From a checkpoint of a small mixture-of-experts model trained on Wikipedia: 240 squared ReLU neurons an expert.
Below are experts of layer 5 (counted from 0) of a mixture-of-experts language model. Rows are named router (the router's row for the expert), up (a neuron's input weights, with its number), down (a neuron's output weights, with its number) and show model dimensions 128-191. Each number is 200 + 20 x the weight over its row's rms, rounded and kept within 0 to 999.
Before each expert's rows: a language model's description of what the expert responds to; "comes before" lists some tokens at least twice as common just after its tokens as in all text. This comes from a sample of Wikipedia text that the model never trained on. Tokens count by the router's weight.

# expert 5
Description: Infobox field labels
comes before: ":", "ed", " of", " name", ")", " information"
router,230,210,193,186,205,206,218,190,202,224,226,208,164,180,178,168,204,215,174,203,208,222,206,210,209,211,246,227,182,221,194,164,200,164,178,207,201,172,229,260,193,181,223,211,217,210,181,194,195,192,176,175,186,217,194,203,213,208,194,209,203,225,202,218
up0,204,168,216,225,195,211,205,210,208,179,197,203,171,205,196,223,199,204,201,212,225,227,174,202,230,194,207,216,204,203,199,198,190,195,206,197,180,200,230,186,185,216,201,196,203,175,176,205,188,171,205,198,193,210,177,171,202,190,203,213,197,190,219,188
down0,203,192,270,179,185,164,209,184,174,222,200,185,143,190,177,189,185,172,204,225,205,224,184,183,192,191,208,220,210,164,173,205,213,200,237,187,195,183,198,195,160,199,203,162,229,188,180,186,216,186,139,198,182,226,245,146,156,178,196,232,181,209,146,182

# expert 30
Description: Plural nouns and year digits
comes before: ",", ".", " and", ")", " in", " were"
router,228,205,218,177,194,174,189,204,200,176,219,184,206,191,196,201,176,223,197,151,186,214,212,160,232,152,201,190,196,202,197,218,198,230,176,175,182,223,207,193,191,161,204,215,198,216,208,188,179,230,166,197,209,194,212,197,160,212,170,209,176,174,184,195
up8,250,210,200,207,164,184,252,199,206,200,209,195,208,224,184,192,223,221,166,182,185,205,199,175,230,193,197,192,200,195,225,246,182,172,180,198,197,206,196,168,201,177,208,167,185,156,236,213,229,226,178,228,192,181,172,181,223,201,210,214,197,209,198,199
down8,181,195,211,198,213,203,210,164,241,219,208,234,209,192,199,165,196,198,208,217,195,199,184,203,206,208,215,213,216,208,213,205,209,233,194,181,182,195,200,183,192,181,195,194,168,226,187,241,185,179,171,226,236,194,235,190,193,186,229,172,185,191,219,191

# expert 21
Description: Role and group nouns
comes before: " of", ",", ".", "s", " |", " in"
router,243,191,188,205,206,224,175,214,185,204,213,235,248,214,160,154,136,191,210,200,214,194,174,201,209,216,185,208,192,212,210,193,230,179,189,182,175,171,164,210,201,192,195,160,210,202,196,200,203,205,171,218,156,201,196,200,189,203,188,200,197,215,239,213
up8,204,190,170,212,171,219,163,189,193,179,192,159,206,210,201,188,208,206,204,180,234,211,174,218,235,215,181,207,190,223,187,205,213,238,225,197,172,194,198,190,200,195,209,193,195,211,195,177,218,214,200,208,185,264,256,174,230,183,192,190,239,217,205,229
down8,208,235,210,211,174,197,225,217,205,217,183,180,244,184,178,190,216,196,214,194,235,238,190,191,206,217,206,207,175,180,236,188,203,201,202,250,182,201,197,195,233,227,166,198,206,196,210,218,216,199,241,190,207,192,229,206,176,250,175,189,186,185,218,213

# expert 12
Description: Countries in tables
comes before: " |", ")", ",", ".", ";", " ("
router,190,211,195,200,197,217,188,199,191,226,201,186,136,216,172,195,195,175,202,203,202,219,204,208,176,195,196,195,178,214,212,181,189,160,229,231,206,162,229,201,198,175,186,210,197,210,154,241,204,226,182,213,216,201,203,220,193,186,232,215,198,236,190,231
up8,171,206,159,222,192,196,213,234,174,208,197,194,171,203,196,218,193,206,198,187,164,215,185,206,223,240,218,222,217,197,203,209,220,192,210,176,202,200,231,167,208,154,221,193,214,180,206,204,213,240,217,182,189,206,194,206,215,192,175,178,217,211,201,160
down8,225,213,250,224,185,206,195,255,196,197,212,244,205,203,223,175,205,207,201,222,207,213,229,221,206,223,198,186,198,174,200,185,214,199,172,219,183,175,177,208,228,197,208,199,155,223,232,203,186,202,218,213,172,180,179,199,172,174,185,212,214,175,180,180

# expert 25
Description: Digits in years
comes before: "9", "0", "8", "7", "6", "1"
router,139,240,242,182,208,193,220,144,220,146,199,229,228,208,236,199,225,214,193,239,190,194,208,179,202,200,189,173,239,215,207,193,225,215,210,203,211,218,190,184,180,187,222,220,215,198,206,220,234,227,186,200,212,218,216,234,187,207,188,196,169,222,180,180
up0,240,199,213,173,221,192,191,213,158,191,190,192,218,226,167,208,201,174,188,173,211,181,203,179,242,222,207,218,226,203,210,218,221,193,202,202,218,210,183,210,196,180,196,179,246,121,197,204,179,193,192,206,186,169,197,194,202,203,236,157,204,211,224,211
down0,222,226,170,168,210,152,194,210,185,176,203,205,194,209,205,189,193,172,180,180,222,200,180,185,196,187,197,204,176,222,197,203,219,177,205,216,194,195,176,183,190,181,181,229,209,198,225,177,196,194,204,191,217,176,211,193,194,241,195,177,190,202,194,207

# expert 0
Description: Sentence-end boundaries
comes before: "\n", " The", " In", " He", " It", " She"
router,175,206,210,216,219,208,241,217,196,179,215,176,217,192,215,191,205,179,230,191,180,180,189,229,195,195,195,166,198,166,203,236,182,176,188,200,212,194,211,182,217,201,168,201,182,229,226,194,174,205,197,192,195,238,188,190,208,190,215,235,209,187,178,212
up0,187,173,207,212,182,217,206,235,191,169,235,208,217,189,197,193,208,174,192,175,184,202,195,174,192,202,176,198,190,182,183,213,189,215,216,197,248,191,188,191,229,190,207,205,178,207,182,191,199,168,186,215,211,225,176,152,233,249,211,197,202,198,202,196
down0,217,197,160,245,198,231,208,234,194,154,231,208,179,195,236,206,187,226,187,176,177,228,150,191,191,214,210,195,200,167,199,175,229,195,206,209,211,180,230,229,203,174,181,207,199,197,165,191,204,164,227,188,229,180,220,160,211,197,167,206,193,188,174,214